config.toml
num_hidden_layers = 8
hidden_size = 224
n_experts = 40
experts_per_token = 2
d_expert = 144
d_shared_expert = 0
hidden_act = "drelu"
moe_layers = [0, 1, 2, 3, 4, 5, 6, 7]
router_score = "softmax"
normalize_top_k = false
routed_scale = 9.27
balance_loss = 0.0107
balance_bias = false
init_std_router = 0.0249
lr_router = 0.00173
num_attention_heads = 7
num_key_value_heads = 1
head_dim = 32
vocab_size = 11737
norm = "rmsnorm"
norm_place = "pre"
norm_eps = 1e-05
positions = "rope"
rope_theta = 10000.0
rope_fraction = 1.0
qk_norm = false
attn_scale = 0.177
tie_word_embeddings = false
parallel_block = false
init = "uniform"
init_std_qkv = 0.0374
init_std_o = 0.0374
init_std_up = 0.0374
init_std_down = 0.0234
optimizer = "muon_variant"
learning_rate = 0.00765
lr_mult_o = 1.5
lr_mult_down = 2.0
beta1 = 0.95
lr_head = 0.0107
max_grad_norm = 0.5
warmup_steps = 200
schedule = "wsd"
decay_fraction = 0.582
decay_shape = "linear"
final_lr_fraction = 0.1
batch_tokens = [65536, 131072]
max_seq_len = 256
doc_mask = false
train_tokens = 509100000
max_steps = 5598
dataset = "wikipedia_en"
Below are experts of layer 5 (counted from 0) of a mixture-of-experts language model. Rows are named router (the router's row for the expert), gate (a neuron's input weights, with its number), up (a neuron's input weights, with its number) and show model dimensions 0-223. Each number is 128 + 32 x the weight over its row's rms, rounded and kept within 0 to 255. Numbers have three digits each.
After each expert's rows: a language model's description of what the expert responds to. This comes from a sample of Wikipedia text that the model never trained on.

# expert 16
router:130104109167166046109073184117138136071098157119106081145109082109180086151162120156150124143144122152152157084125164114164106119126135117122139100141114158132181139161156161169124118160062110107131124173132122129134140110169152160110131174109120103125130110086132152136096121174134104123136137129085161105143119145132127107118118135170073134188142109178150119180190178150102045083113123111163116200137150078119153122098189049117093096083148119180176148129112173106166125119125114174116115060136118134081140091090107132174122122167119133122150177089114072118123132163108101112085062110160160087136170123105103179186172043109133112093189095138172143096126158217066165114161
gate2:141054089196095084117035118163116082113130108183076122111156131147148115113084090142191101129162129179156147102117100130141119093163114101080141088135105150149182112113132173132150126115153204125193127142118153164179078094158152187130113092114123131094111119132116153106136113100174076165120108034135170114137177151177112090118174116114069110158199095177087142128084128136135155081134153171109134134148168143139135127104136117156159145084134124164125117146163115092117163060117113165117111098107151150143158098092131161162123123137168102103168157105104097080175084033139186074089126171126140159177158151164139125105093098099102092093128179154161107160140145175094106120146
up2:125140129132111113163133127117164132076106103132062093166161120195168131155116123096087160116155135152139164083096112078138198125144140130164112094117176179161163075099137132123171099113022184144137154165131141165105081115146111151137110170061136071123020126179113073145102147131108112161153114140067147110130134120092138121150118165114151140162149083082065063104118147140100120099185067160111133098159056159099107104099164154105088065115129129142082114060112122099188126182108149162119061093118151141128148125122131132206169163155089117132125116132136109129162057162123097115081129140094116122100163148126074085114160104125102092135153177132138129129147153100121122146094
gate3:078079135148138107112119081155124137128118189096123105141121116110087108103109138075119082127084139157117119109068108198137186104154166122099106130165131116112152105131170147112159173157069174139122127099149118164067195165098151080150096149110099119096157129156132092157088118121098073073164140110122168135075098202144128167128087101187099165093172185148176119166077147119137067076144126103115105126106084129086162161135110171122139160145108085165110114111153141116114156151111124186071150116100152098101166071086119124116155133228139137146108185105114122150136053200146134087184094095178179117080158113139134089165129121088156147109150158138148077140185133156112087143146
up3:110105120152115070118081133179129146147190124146067127100112103139142116122107128065143118051150096209116097139159155174152027154074074128119134149118189168079122139157095133121152138116102173127163130106130129168099117135132118119121126162086128107159157154117198083156106090073152083156152096098103136157087149169161122144113114133123136123161128134175091138138077154136169108159117105170167186106084093094140099169075134044174121123166148125138164088141132118118180158123154123156127123093173132157077146114118124186107099125151096174082136132129099140145170132064123138080163139109122173115136118122146107135186046162188149157163090109207126069110160100145132112092189
gate4:192153122112150178103076121091130085128075146123112110104198062162161137172136143102101138087086133167155098146085143087154164149093175112075122172110097089164193179087147120144184115178141129102083142115126128143120129180113139082171136165110203137129161159102124159127055128128125137116142053115105145122127124180155152122119149178186094180160125129135161192167198114166122102142121126115078064175144102113134128128100106112122140130138145096132138164166130154086136204146121145140130169080189091129161063136098123112145105135145166051176170089150126111124139112120103193147093098153171117098160127077138145113187123138121142089142091164081113125141135096125127088059159
up4:059104129161140070101156145112176101153135105087170137171119092143132180168123091134129174163069153108098084090146118112127126159130143155172099105191126105122127092071189121143116136166073088134070137176162096121108107138193097104075103109131111132167096137106078140087112136152144097145163071212116168112158191085137094120155156089116186102179133159096140114214148198145172149143165078110159132143179119113168100070097114169120065073131154160157146103135174108098044097155125118178126120201143092169100122107144120123108104132153094067124110149082138086162134137151126113177126140135090103102118148141123089086170130111130132104095154118122155147142128156121173107148112
It responds to: Lowercase word-initial pieces. Opening fragments of split common words after an article or space, such as tr(end), comp(uting), sc(ience), dist(inguished).

# expert 27
router:090138163139150099100167151169132168155156167141101136082152079106149130134110100190115123123107134113101138098167131227153150078179137106114054181172104147098118127084130117129101127125161156142115142139112139065146140105163136144134142062130156129122171122185107126139107118116132114157077144114167107159079112083135144123102203087100082112097123168117135109061129066158138125100132111110117157146147094116125088093159101118120153170119162099133056096176140130188063113107162054143125127170123055121087103113186183146145078079119137108073145152134126144177116088171130190137127160078116125149133127133148120134139138069120108129158069142191129145076014137110124189151141
gate4:131148154113131164132141138047222113143086160104105116083124139099148079114124129163100114106194121098092125128121106136097053111133153141051148191162070179132141153119139131129071150138145164134075145104099129135145111165124150129103163141093120092096088145137141169091088144061127169143136138132164171053117090120170089123167127098099163126137140152195074145115099157175157083163122099140175159123138136172138112153150114126139156135142124170159133087164124125182117111168137178170014120191116106146185104061148157163153132082119098107107138118131136111171136165107154128124117110120126185178119199100120153142131131098099135083133144132235098117157113127081173117107136
up4:118098042149136110114186124135115115070182130071145103155135153134163159179127176158131112113146152122077108133097113134106102079197144106129121166099149114112132117148064117097124133113144125156120182129165132122113084130117116135067086097170138051090142102143186117135091088072147114129177146046161066122100081118079135109161135103081087107131136114122140159148183107112176127192097119136149148177128115098109153121135046122130086105115159075111186143116122115130102153121128133116081154206051181133140152126088120136126081140114153163124023112110154119089141112052086144076091107122103112126125097091151133125144097067163176128155144124132146166152155179164100146161117
gate5:109090131161126103092099121071146051100168155103103111096099141105103083116126124168095133149137114142147120088080115134140149119116116134106122134099148082181159113073143154076062118116147133209055168078099117163146172073121136156094191160154084140142196088166082174152059171090114088144114145172132135054131136162069133116094141145086093125105150099159174145143088200117076131153116144182090135133136172113143141134075154148128144086178051116079116129163125138150104121111134137082064109132126113162123105125087117195122118157147152125082118099136148111135087108124110162147145158141216157126184162131119141149127102082145134162134187089150109171145085155101104144169090
up5:140123177117141161101195129098131115184135113126106122075175142103084114141110103108088138121075093136160100101080082128163148095129184136130106095050120135185116128135171143121118112157085131094117204052114106130131131084105099101179121109103074182112113120112084115141120229102142170148106154110126130141125174136171161170124121124109104136060146122085137058102106161167144142148126175169149198136139186188122128113157126132131176156132139085098095118150137116171147151115094103109089150100141158108094142171073156145153081090052086118063122142137128109163134114088144170144144104156179153124120174126149130151120111098193143119139088112141110196153065081181123135046123
gate6:094144126137101046104138153118094166146096176130155118129192078105115112117072141079136161172111143076130135128142128220123115116175188144136191160193150147139120107147168127117073128150130109089144131128124125109079094152107183162101088067071102128086154114167131163178095159074052125188133066177111083121117112143177094146113159155076104098133120109130183064112107127074178124104156127160119116149145124185181107152104124144090092101161124145127141179168086127130093103066113166171173173113161129126106177183093118127156165126152150114074053137118135131160129070131132103136161108134093109166104149130166158159179133131101099143151101115126121094098103116154133148092181
up6:171056110159151147118166161069123144097147084143191100157113053161157133115131113124116160125121135158100162140094119090154137100179143188133120156125172152125146137125172098109130098098112198091102121149103131140062084126116137140134134073160178080111135142135091048171110114152126127124131172178125104147083124124139108128143154141162139100120117152118181093116141164149134105065178091142105083173115107113102116140080127164122033143162112138119155140105162161085163153146194080076194109124146116078089127168157116116167067127100225132122091106145141193145082109146142113204095115062085137089131149072135085128162161086085102101088123119140141124081081136130110096119124
It responds to: Non-English personal names. Opening syllables of non-English personal names, often Slavic, Arabic or Turkish, in sports squads and lists: J-ab-bar, N-aj-i, Sim-ona, Nik.

# expert 11
router:192112085146093192132180108152137093155132090109122083083131132104130140129119088065124086086091099102124106165128120138147106116082159130102162090147119153207141181132110077108184134190147142094174133101079103171178077117154142049131159141149176193134073134153138079173101086103115100110168112144157076158088124145168165084128113192088128157098152150068146113080150094058096092151139175125137099125056043122138114123105144145070095106152136085174153092173088099090133078087122111105153133129069053109133146133087125146099146076123102136133128103121142141115120127126119157114134081148168105116132109106130143085127083155169141180134088102122094175141113110095125130150127
gate1:169125154109155163066159088129115151128146094113149131121142148084152118131144209135137116169141134154154098141135085198149120150153124120143046185139097071159134157150166154100190125102129098098121091077077088058105172148087104188151172047116121159164136113158182097093083062145047116141090086144115095140170126126087151153109148111135137118102157148119156127135142130134132137128166140118126097145091188180117105129141141089140133077198082092130074121174170132164139080127126125105115137084111051051122100106097125120176141088136098170113149129118118130124123155093223164103118122142176111154119145089179160106154129059094141180115136123125125116119083134137153075170120
up1:111103113129100109138109118183161188081085135082108087093124141110169125218113149166166156086123186147140078133169133175131093112131125112142126115110114061168165177154144133154156115167084149129093087146132074149064071143100145157161175077117151134180114129130157131127134110124168167144091121095124155108071148141161135100098156162099120157153190109120133114125173088124131124153103060188117106098117238194152119063109154118065120156151102146111111161140159098138082116139167107110130120149130136146047080120064061151143189129098108124193116141126153144119157176120133179074133104120173152119123128145165142120138207123174174137120101072108112130120169144104127144121113
gate2:131167136134189175218149130111148107155134179113088031088148081144139084177115131098137158130123144119112118190089179138107127135094150121065209158089141145067112171149166124157103093129214113087168136143097085141122087134080118123066127116140107151077092141158094133103148126127131111177129129080110072192102134114093146141113149138084099129115126128131160151108135119105098159121113189160145089119146128128102122147127112073090169128171113100117142109155071201096099157143115090107120159101104097113153117093165149153156169120100069122133144126062130139194146159098109140130150098134130111118151093096120101114101127208136214120113067117119126154140110136199162190159086
up2:164132185137201175131117143162094105122078088193180139131125123154092092115163160082113082115108181128053107089131136116152123151176132133090174127144165125132119108175138135143117111148148083127113153158087111125198084136144201153160139110107112109127181187116103117093099180115081151106134122137140117193099084110106149123116030177180128120135135131135156153146105106114084107141167137126149109110140130094091098178088135125144087085152149152109165110176139109074120117165125140160108181115070156077123078122180110100167190083091146138098114096095203112108143182116103137130106115136148135107122138100106190111201159156151198184143163135092176161155192133122145130161170
gate3:188149125150142136099029155101129097183100143131116141075081110061150068158112107141162136114134157099152163123148147120127182128077136185074106144096113141154148108153136143125114162137166147160108097162100113136086101161089135143144084109142129160076118050145086162083116163096148078134156124152102144157112110089171075170115165161137130149083180144163180118165133174112109162090141107132098170165117152073135178131180143140134176131181123162144111112073150155121141111171147145059103122197152146101103104127163157135133103091124132095129055143113079173098135092127092183106148113139211101058133094114134115076182129117143105116146117088169097134138145046107133071106100
up3:152151122123151148179079197127126131083103183173192144108117122106122120178078125117102086161142131115075136155117140165064103128140177154173136066161099095085102140126145091125134134174142125168127137147115083174148154203141128084143087121152192144103111103178132162109101129155137098184132091176083084134148122132142118166090215157133197177161105175174145114097156138165157109162146114103088090194119116120069093145102142177126167172152118141151126058162127134118161134157163082116110101209133126124158155200163122132147174099135133140136066124130084151082139125131159071127182108202156072142143133142142141144148152149147113125096114123165110140115150165154094126145202
It responds to: Building description words. Function words and adjectives in descriptions of buildings and materials, especially architecture: a slate roof with raised gables, chamfered, brick, white.

# expert 1
router:110154138157151156069141090088111228118146131191136145103083136122100182130133083128145160130104111110116094160157108148111156096076155161158124208164179130131119095111087114093195067162160108152160137114138133153101135132085078118101195123201179163118130185119169132100185130121154151152101061149148123156114145116173137126147108140130128160104120181122090192056063117153203122125117106163138136124138153146165184098178121180121109071148133138155153082090119149149110095171151172098121130166119131138153076117089161125085118105149099141164191154131117144130159127135125132066139079113161077144107123079136144091122086161054168133102129083170148124109148113135135167134197
gate1:138098147144130151138070085165161142154152135172120090127167149095188185126177078099152135113161073146194123115154152082137107092123088181159107116126140130174163065103174200112184130162130112148107183085145129114115132135083144121111117108169145069135141128182095124062094145138134220108144167143097122156089124205118154166112085157119076113093112104111156092140132105128061108149134144178118173095150166128097082125083155182062159149126137164145088098099155141088163131076143111107163083168178193144136112107183126168141139158130128093160161174088091126087136152151157111105109127156132158142142122153136112120091125116108096181139130179121136151159047101094174073114123
up1:139122105152191162148128076090075131164070116120177113158080124142122089122132066143160111124104150118134119070150116074113127101115135169090147095139069119156149152181150148141159067098128160141128140114168135122129134131096110106182154120118124122143105127151152154155135094157128144123092116172112101137178125118188160143215082115132161156092094145143089192094107108130101070108119197106130195160074090102143068061120112119129137066180120145116140115143137163113219166141088136134087152162107166131121097120130173140120085077131160154163144112107159183128199093090155129090168128159105081178160085078147069119121131122140161114017130153109158107132159157147163084153138
gate2:114110174176123111135135125111095152119156083161116122164112108157147150180123199077146156099163174029121096117134160167149117150150109135137076118110132125167142112147122162141203176095121124208082177077165132106112106110151150124105148178170142129149088144132119112143113153089144141141144080146141158151164137146110141155065195164130147128142113119143143109140116162106106105136131083147057131147104146171059146127123073086158166164135087022108173144174146213103144229128142156123128083130142114106131116112104118161144115159088110123100110117155099054121090152101089101138138135140148115075110155110152178142131080120117081162146166147143182127100155068165139108205096
up2:146167193121118128129122164160115183123100133090129147123134141120147147091116132097125124086132076155151139111118118181114187125117165143085117142122190102166170085102107131155158130108108120129199114103081110192102141065105098136099144139185136132075106140076145096096079096117142209163098150113135089081135157116106145120109094144168171150129107109184175132081111183118155145149090167136163101124117148122060150102166128148163164122117110161116149113137133121169146132178111061126156107115150137162141124125117205117168118080194122173143136085195056118111142115147132122108101112199172123083145149098175177122173112118125138114098152160140062192051088093106133191217112
gate3:155114117142113137098101092106179065170138139098140160120117144070172118164153080134111120132106143080135157106104104113155148135169151158167081108089128137128140166098106135111117129122180065150175106126133136103131181119112152128144144136143128142140110093102134110093086153172182078139089082141167110089182182127073119173129148156116087055138077163142095143080135139107105132105166084149107163126150163148163062129178117182150169200183112141091117103149102118143162090071144154139070181161079138091141066138146088129103112166120117119165188151106127087056113095118163109135102137201224154073116133145104158129055107130106175104143140152127098177142157104084128072136181
up3:127111115132061066107124156122117081144142185156168103108110107071103148145159097132157156105169171181129104157132098125176133115153204180119136139081125170167075128094100125155101107112133150150126123135155083115064109116095093135132104101125102077131100120187152108093121172130107177135085158176125146115147142166120130156139118133133111110099144184110115122104113173101103165126167158103118120168088195118122089142081165168161130154089060152150084159193109153086168085072083144135168124156165131155132105111068088172169104128134154099116152140100062078075133112114127100137115114165100095170105128114118119113117099170066113145156134095037118238066114117114124082127186
It responds to: Passive and past verbs. Past participles and main verbs after was/were/he, often passive, in biographies and ship histories, such as launched, promoted, built, became.

# expert 39
router:083146075091120136131197155130141134114186111131168092122120060174108138072116121081187168100187092139123142121121110095093115072162066135179102140098167091110199118151120133184131130111094176070133122091147166138117106147144145110183189120046114132148156122142168116109095165133175151172100136140118181090120120152098128102132071137201107127129109088219125100144172120085084089187104102126178186107127093089154099202132103073140152109130105082114173144097166148120131098138160142141136115142159091163132139133209117138173147099094117117126135110128089136142105152116088095118116150069130152154105117109058090099169166118158123101117149101145059086097121121118110139103131
gate0:171110123155101086093082072146205100129073102123114143199151111187133107138142174081117165159114133095129104138129192130116180115134080157173112137140196164118137079195118132155146170093106166130042104146142105149098122124106161143096170095163082155139170159157107132096117114107143083156140114070076210146137091144193150120136121109199158113163130097133143154173102046086131076141126146151150137095171039124095156137098168127120142093115165113155079108109150120128130127137188144103180176143126141151102101128099136153079128097123100171132133127099147109126157100153166118144100105110146141161066160104140181081111081156143102093133077087099074136143171149131131172159114
up0:149079043113125087139123068151124088125111103146091142163195144146134090090145120154144110189086131157128123088116179141160121152145174128123119144126100126134138160146056103110139101143073168150140118146115125123114111085062095141131110142175135100088105090124128246131109121157175163196149098101108175155143128135142131079088190122122137167180095121120118116205120131140110089098134082123196112166142122133108077117108145102089104154127184051149131134141084149121163117176112118134090128122147114137097225088198063096128089126144159189150103182117147096119134078133124124156114090166133130149111133152146165113195149105106073072153099120143128129157166133134069119083120
gate1:187108130091131144114126099165087139131118137122086114159143166147176148191103139150174135104055037198142130148163203161097169156113083086104138142151146128155159117208085090155186151131069189072165104128131120124147158118130181087142116123105144115108146113094095112113076143111136144115133152127102151174080132124172161144070097144134073135085120116122156146157136097133099081121104081187091169158146122161148126123071111096089129115119121207155129179124084085137098084169127130104141143127056127118110177120095090137134159093099101138176190125116162056112145084130153175110099141173129146135086138086121132113100146136147178087040096073118116123130162102143134115147094
up1:116133079110123122153086122142158143077120139183116138152124154149109176144113126148189124146155147103100089091105147182139166175154174157124145098147146109122148138166135085122127123146131183099189118120095173147161124138102137099170151106169158228207145188127150128117098138147140141144119095125178057095135086085121145144088128128144133138035216177187162117170151113118113122099142130201151202135126099114131154136158113161151087104125096096091131108132098108155073142148161137126127148142152105044180136143165155123156170150137135155133119073118074088149148118132079109125139053076168148143093146134113098115111122109160119114121123199119125088132212072074163133134187
gate2:142117092139113096170129166108118084082151125118149135138150119180080132129052103115137166124083091096166084191140119109185144125127117149106149128094080124158124166180165101049046131117090150103126104069119125107157156157113144094127081127100137028097110100131087168100138152160157102173147094146152163132157209080112118124131128115100153077164172073088128157127082177127136171187121128121138187143160127129097119126176096129108143054099132069142119131114145090146170146193163167122158130135165122128171093118144069174172122121126091129125193188083154125160065135066125126146135117154127176073111137102139143095170107129082161099102143145155122100103134127160119103067161
up2:122135152137157137143133130141132053124118148111171117105147172081121132150150107144187095135118155142169163126071180095155158125118115151082138104069139092184110116123119115124108121119129169099165169108057131140135129046129106059115162096099102125158091143137122176095078035145155097129128137142064138108101110123076135203101188173133123134137132083146088134125141143128178134120146080168081137132158101075112113117128139099144080153094132122097147159119080080116181172153118209128085147181101135151111103178108118120118118092173087122210145091124146189133144138116151148053068130115092120072121184116082111171160167074143157114118150099098085146198150112128069151144126
It responds to: Letter f inside words. Single letters, mostly f and r, split inside words after a prefix or stem: arte-f-act, butter-f-ly, in-f-idel, twenty-f-our.

# expert 26
router:124120077128126134098142140139110156106098186153072153100141206177175043143124159101090159148151153103130098163108132143125135103143183157115193103102159176111091078194101118039119084112108125086123161167107140146087097183131097142117168126117102092095132093113126122083149124130141100167147060078177195119138138105159132141108177110141123131156194153158084111110152148166081176120069087153162118129114105167099068141143133155127098106152127084083130080157071159121156156070063117132085070100189133117125111088090124165121159106126154083133116122163141164128167122130113090133132096114144070202101108103116134099135123089118151194076121139116073114151121112122120143179084
gate0:139122063107115191131183139138197122138055192104195125126178108155126134160073201134130115096122135114164153097118149119125124097166100139118116117103160153132163076139117102118136141111112066114122173194100072160108030140161075147120091105092161141121176204146113086165134126135140134142150105169131145157147152135136125194159139088130127116111154123164115192134111099135096101091154191086174086141077083172179066097102091099161068128149160130163165114104116156095159152108103136128105117064137115106166103150076120126121129150140138098154183074146109120139136125135109114134119114088160186116107130087155088129202110101124183164172109154089158162113135105130187098179133
up0:149162085142110209094171108143116120065066116086095176110139063126083103091119153184139150107090194158120135073091153084125147146100149151088140128120155201168125121138081166131180094101127108129138141175109097137109069134157098146142112076171156132074140124169157110076157156121159102116192083119120104122099108155109162197143153148121164159116172138129092148144119168147160097117123129092177122092118156107127093133092097147111123171098148091088128097160085103107181065143138159138129169048154176118130125142182145113114109175156168082114067093121150123163112125110078081135106168141149154102143107051101083171168083113164135129138096124056080152109130174088129152149143
gate1:157168174115197054083170106115128081121127184121142168130141128125131082086184124148121193153168181198107189152112128117140132112111100143116118152122201135108126056176098168137122112107103114126092158107175102099065116104162103135122208122130125095145110071151124164159192117139118090139156129092156133241071145121159078113103073109156087124130108104152107163125160077123157141165138079112176113123129100137115168178123163108110136126099077082116146074117127157097120101132093110114092147130191133152099132134112074107107113162092093112094173164133062080059153161127144149125141199147105124154111149100138122139097155109135167142143112123123096122118145211089118150107135
up1:129144096150124131144121197192122175023139071158104109112107141154138102141129161154099083124110183160119114150152061141108127095159162147182144161108129128087075121131159174109193133177140135140162074180097067184096127144147154133135154122148067047126149107110146162072138146106125150171105131155142163081064158070136132158070147142132165151149156108084171122147202127138122137162139084126097086078157125120164143156171177159071162145182155124143142123153162155125148091147123138168170093125100179063102136142091118141110167094165157187109126079102136133124074155092074144176139150159128135101114096076070085143131126120140097099114187092114115099097110128144133150130116
gate2:121144105127124134132137096121114096106141123087111140138140166182154130071115106216084104110131133179113076157124141110116186136134150146076121081112151179117103139159107137130090153099114167053164089128154166186133168107140099140089139135120156097163171135068133145110080149166162087149127118075143072088093141157131220063167148118079107167146129127167146094078195122071079124121058149139093206116170162095084134149107117166045116120122130109059117151145092147152170102092104163123108104131088136103135160080097157108102169154074169138043157168162146126175113143075150124128137108121106153129128103125111136076148135098188128125132138107169154146150133093154149155072130
up2:130147091121098118158108137101079112104104086117101132112143143150058157074115125169143086078147120086143118156131117200116183146106124161121166125092122117091187208176155166129093149147173093095101085179225189196169120170136167100123149092107176110122181169101121109118119098115140126096106164167176102079088119055142176112100099077158162124143131125134104080142159093102128098177129104147116173119136128076138178112107088104134194094166152112098103125134068150077149127103141172121142094142129179112116118103160122156087170150069157175131115159163095109133158111110127162113081162105120143135130112093057144114156126122170157133094157057169152105177137178120156137157157
It responds to: Clause subjects, pronouns. Subject pronouns and subject nouns before the verb in running prose, such as he, they, which, who, has, and nouns like work, method.

# expert 34
router:105108137083197123142126151146159121077179092122129072136145172144178165158133155176145127077162180117118167080085127069171081154125151107145109115126089149154163168138157205155147102161137142139082146127161078097157125111173158185133083130146169091169121101099153121120125084137013111151126086155114104148174108134114137093124087124167108110129151114156181110119103135127094122149224102118068110120142116114135177176141172093163095099116145094133115153089147109132136149115159090176112070062100150116083116117159072172138176121153148139081154082118082099074088127124132131117170101168160155108125147155065081118171166152141179125073152131135178127107123148097184156108140
gate1:114110118154124117116097104160179103062165129106109153084131127093169090122048132142146172108119141183056178109134113111157180136133126092138061135130179084120127176109118132100138131150141141101118147095162110164159164149175090075101066126107130089102168078099136113119107163092103126158074099074087088106124138113127138110168108153152125103151164093153198152103162142131099120163187136121156157145143128103147120111124091122132102150120120178117132169167090153110115151135162122138108127132125093166131173128143057139168145129143129175115142129078114082164108152167199054122091117123114121108138218137099118040169113131171181134107139110135087084132151121234099205111206
up1:153133151086153144123179180119186094165111090127142127127131162169140110127106090163127117119103074165118090137112132111081047092090168125158141105114119198158166170122136146136122112151116106118104139094164090135158129143127155151088139156168110099185157067129110082115132066091126067147142172172108135168103135164140141073135175113094114141179122128108078104106170091136132172149145125150200112166164092114129161145134137124127131117130063093192097158106153124104158145185063124200163125144042120146174191142119105116183201133164064135116148120110091157123090161123091072156145074127130154148107118154156113088185193145148137159131110048151149076125104108130167142078124
gate2:143179109104147150142109131097119158101108108078157097129124066106131110129157191127189137064049161154098123108080210153155107129144150129084156109136124164113142160131146115113120089138093137103158150132136072161170125113085103165094116093132152137138133111177116122074146175136065154196131116145104113174084088172044142101124082150152115142113136118157147194123096116128088114166186071179115147101118126136107167147097169110130117144138102069155114107156110140111071140150106132094131154148118135106113102134123126142143117095093125124082137038096109092099108121091145143100098113114195086130157164117120203078176150197095118158144126149128119172169244108173120193147132
up2:125117122069122175159142140045126167176108142148143117046087091082082120075176153105156165130089126181139122087091108105084095094114139075126128180120120128141091139073120116120146137118086080169141090112175103125123117138165184148171156109164176160144146107193120127125081148136110151171118131137155101186144119128192084162078184102156125158131107114132112152133106175106161113149138124142130088096120154130124164159131090092171141140125146130137173132144179122092181137154109111135164137097169205066121120147073127179148190082166108169121124064154076085158073149165109165115097103085195149178138118128127109078184100116141119138121105064133119161150153111150169124128208
gate3:179145173119162101141112070147111142095103112069150109130109107103161160146123159115170121143143165117182126115123117098120174087099123140083115129118157097145108127150138108187151173124100143145159194140126112173132031111062053162125067173163154113159106139131082080153081123163117136137175120128153081152102160125139126164107091125117077217137115075131131143108141131138173123154187078156150090147128109077145155179161094083174131189101145169119100121151106145154094167112084132105112135116111113150139153100117110214202133109065081135126092078119074145173127165149156073135132101106140066086116145137133102101130155137167145152168137120136069154183129175131140183180178
up3:135154094156159141082131152129161118123146133127074135111113081097119108116092159118103161111170154156093121132121141121143172110113107140071186126112132108144101091074158197152100081153140152121115136130122050170124136078171119120060129114176135155109127105133151111092134077165172078142128089080138130134098158118100113146129092118072134065194083102175145176146116145156166117169139088156168109070152157142121187158183158097159116157145154155171190098157161108087134148142110098146117069162116097117210160166134142175158140125139133180069084139133041103084128095160099112174171127116098184028111161118094156106112110114153182178097144127097113081106118133112125114117065
It responds to: Word-initial prefixes. Opening pieces of longer words, mostly Latin prefixes, such as un, pro, con, inter, re, sub, as in inter-ests, sub-urban.

# expert 9
router:103155129127152141101134095158098145051114151175106141083102090115170130158112127171075136153121166132118130081132114139109185104143116043102106130160109148117129127127122087131120156098128175137108104150135222113204210119120080155175156143142099095115126075169139186060143131141129139138110126181132196173132091134130213136176188144108109126125090113122134084099099131126143151159075119102129086084187105156087169136121166090145181162079144171184091119158155084179171091207171133136180121122089122138148135114113114129076087103077094130101128136126115109171130101116144132072136157073106110096152095165127118164140104156144160169091095133125165162195111154131085115096127
gate4:139181151134054119120148085119114087152117145117168137109107142127116127112104112104105108146100122113096128156121173177123099098116152125093075105105138123149114135122105100093183126114150120202123111098104116136122156129107067094067084103141148156080141128060103119111146163064098166143091104133097118117136099152085126166181119109183117096224110125117098136121134112109182133070071152106112158127146111120101096200145123128076130158113112130139154085156115104057130053190090112126183121154124150137154116129155159089077144210110163179097163088129136166207131145092138161162103180102097201100107093144153127127178165109124129162120074111143127204133080135135174050084103
up4:092116146093128165113191098140060102152098186134076125147154088179143081113132087113170122227130177174096102123107153142163083182076179105144145116173078187133159126109078171142140122130186114102144167116099169084145142134091165164159084053121114106166107176094099157141129172086133144114078133152107064167157149147145102190125118112160148105128132154106136135148125124140134182079133131170113136150153136150091112109167103105130125113162101127146140119188106145103164129132149038100139159082104131181153200114096132098106147140136155081089084133111179106129151135096133189106150135136086077140203110145169131097210128092084129169133129108113123135166173114107152154132112
gate5:127151128129108130111166123109131105120092120110174037089146079121114073103130121131193103128155095122185102102186202133140113129130193173123186206125165166170128138147206087103164107184110140110167152112148173172153119172113119126152122122107089152130145083072144141138171142180109145091124111148067176144109142119170172153135190187178126159087098158182188103134090135112154097172132064154119165126082128133122141178110135107147179120071137181089105177077160148147116160145109101146084127155103120097143148133130163125061084103110113122124077127104124150125141132190143131116150093133114097137167170093120119163152149094091093117201119103113107176135149156205119143145136
up5:165084117167140115118079194099132071137109134126180091123121038098133118146154104150115121137138115119080048129127178158084138088115134121154136144153112115134128141151095134165149170116083154162136117130110148060057104109144191131112151124098118098152106135119092112095033105096157041138074168108100113115114129147119103127147122101151166126143113071125060128133124125158137125127118107123141211063153141189169094141134167174157150129130118127102148116097149140165059103048137128142149136155110111139140097100108078097113103138152123140120143115130109149192167084079148184097146095139109111113151159080149194199074105102138100109118153057123117142158126147141192217114104
gate6:129130157168088137159108115087124133126116105146079110139163122090163081140088157176111138150151191165198091140081105168169121114168115110160182205134116152103141141155134137133122082104098143142139188119150089125064145084120078104160161098153149110110163080053120122157155179129114087073143125110158110068129143126101180117144137145159145127197129127147163198137137127123108079194084149132078137107160138080160112122111129144185132198150058084179085071071059124140049132144130186108106132122125112131150187111113116156125120152083128123129179098116175090161153109137190163120130129088097169102114164114189116138178132188155129173151144079146147137155145125120155135113137
up6:086100061224102148146108113136159142064086123157069074165157116074171101114140125189113147085104205174176132087056122099216133104141155078135145159114126114146124109141148133124161171130125132115151166122130097100100075103123118137172088103124152169086101116082121144142132060068105096147106126116156151104131133117148171108100204157103128075169152135106132134108080120125135092131134158157066153078138128116092093079162100111114120201132118125155088128109147135140106141187116160133063178114146147103151159094080107140122109130103098098124163098091146128110168106119179146095206100086195191106095128145104111161178132171148161119134129141148113142168111163132090136080150
It responds to: Slavic and Baltic names. Pieces inside Slavic, Baltic and other Eastern European names, often in sports tables, such as ł, č, ž, -kov, -ić, Oleks-iy.